Weights of a small mixture-of-experts language model, trained from scratch on English Wikipedia: vocabulary 4096.
Below are experts of layer 4 (counted from 0) of a mixture-of-experts language model. Rows are named router (the router's row for the expert) and show model dimensions 168-223. Each number is 128 + 24 x the weight over its row's rms, rounded and kept within 0 to 255.
After each expert's rows: "raises" lists some tokens whose logits its average output raises strongly, later layers aside. This comes from a sample of Wikipedia text that the model never trained on.

# expert 8
router [132 147 133  95 126 162 121 133 134 152 179 122 118 125 127 161 122 124 104 110  96 115  96 151 144  79 122 161 109 122 124 122  97 131 145 144 130 116 133 121 136 104 180 163 150  77 170 127 102 149 138 103 139  78 108 144]
raises: "ol", "ur", "o"

# expert 13
router [ 97 132 121 140  82 144 137 142 125 135 171 112 116 117 144  82 124 114 149 128 114 131 150  98 177  67 152 137 135 113 149 107 103 178 144  80 104 101 145 163 143 131 150 139  98 127 165 158 128 123 115 160 103 116  91 148]
raises: "en", "t", "ak", " B"

# expert 51
router [120 118 132 115 114 112  97 165 171  95 151 161 103 112 164 139  74 134  97 152 117 121 149 145 123 179 137 155 107 109 101 110 188  86 132 127  88  97 132  76 151 105 146 101 154 146  91 123 160 148 154  82 140 148 117 166]
raises: "\".\n\n", "ish", "\"."

# expert 31
router [157  98 137 104 100 114 125 123 114 139 144 128 113 114 132  84 148 163 130 107 121 166 109 133 143 127 142 141 101 105 140 106  98 117 133 160 157 114 101 150 131 181 142 120 135  98 121 103 130 159 110 116 188 146 132 120]
raises: "here", "ally", ".\"", ").", "\".", ".\"\n\n"

# expert 28
router [136 170  85 148 161 138 137 153 119 122 175 108 164  95 145 130 142 126 128  92 154 120 183 138 156 121 159 144 146  90 129 120  95 156 110  91 118 108 102 138 180 124 139 142 171 183 160 107 132  92 161 128 117 105  80 137]
raises: "in", "ers", "or", "p"

# expert 2
router [137 109 114 109 168 113 128 131 108  94 150 147  85 156 124 147 109 132 125 104 119 183 122 114 168 146 124 106  97 107  88 133 104 105 141 112 109 119 135 110 154 171 109 105  84  92 141 173 111 179 109 121 118 155 130 108]
raises: ")", ",", "-", "),"

# expert 34
router [159 106 127 141 125 174  87 148  73 124 127 125 147 126 125  93 115  88  87 119  96 110 110 104 114 147  83 148 107  98 118 177 115 141  93 122 161 131 125 101 147 126 113 156 146 140 141 119 132 101 130 132 121 128 121 111]
raises: "ul", "ar", "ro", "est", "or", "lo"

# expert 33
router [146  93 145 156 145 122 112 163 140  95 183 171 156 145 114 138 113 114  93 107 142 166 128  84 147 137 145 128 129 119 151 105 102 137 131 113 122 117 112  85 121 164 147 164 135 149  93 126 113 124 139  89 117 172 111 129]
raises: "ur", " (", ","

# expert 4
router [140 101 107 113 154 138 115 114 147 118 168 152 151 111 130 161 108 143 132 140 106 134 118 142 137 115 125 133  93 156 124 120 131 134 135 169  82 101 129 106 138 117 165  60  95 162 126  62 128 110 155 133 136 150 143 139]
raises: "-", "Personal", "L", "ful"

# expert 39
router [155 124 165 141 162 143 125 155 105 137 166 127 121 102 114 126 135  74 126 153 113 159  91  76 126 156 103 145 144 109 115 128 128 143 112 130 149 113 153 102 150 125 131 166 139  93 116  88  89 123 134 116 184 126 148 120]
raises: "er", "-", " c", " s"

# expert 45
router [112 104 113 139 153 117 135 136 136 127 117 105 105 161 142  97 152  97  82 149 137 163  99  86 140 120 136 158  95 137 120  76 102 130 139  74  98 154 105 175  95 160 134 146 149 144 147 144 132 111 143 109  78 169 142 130]
raises: "wan", "an", "w", "wa", "a", "ar"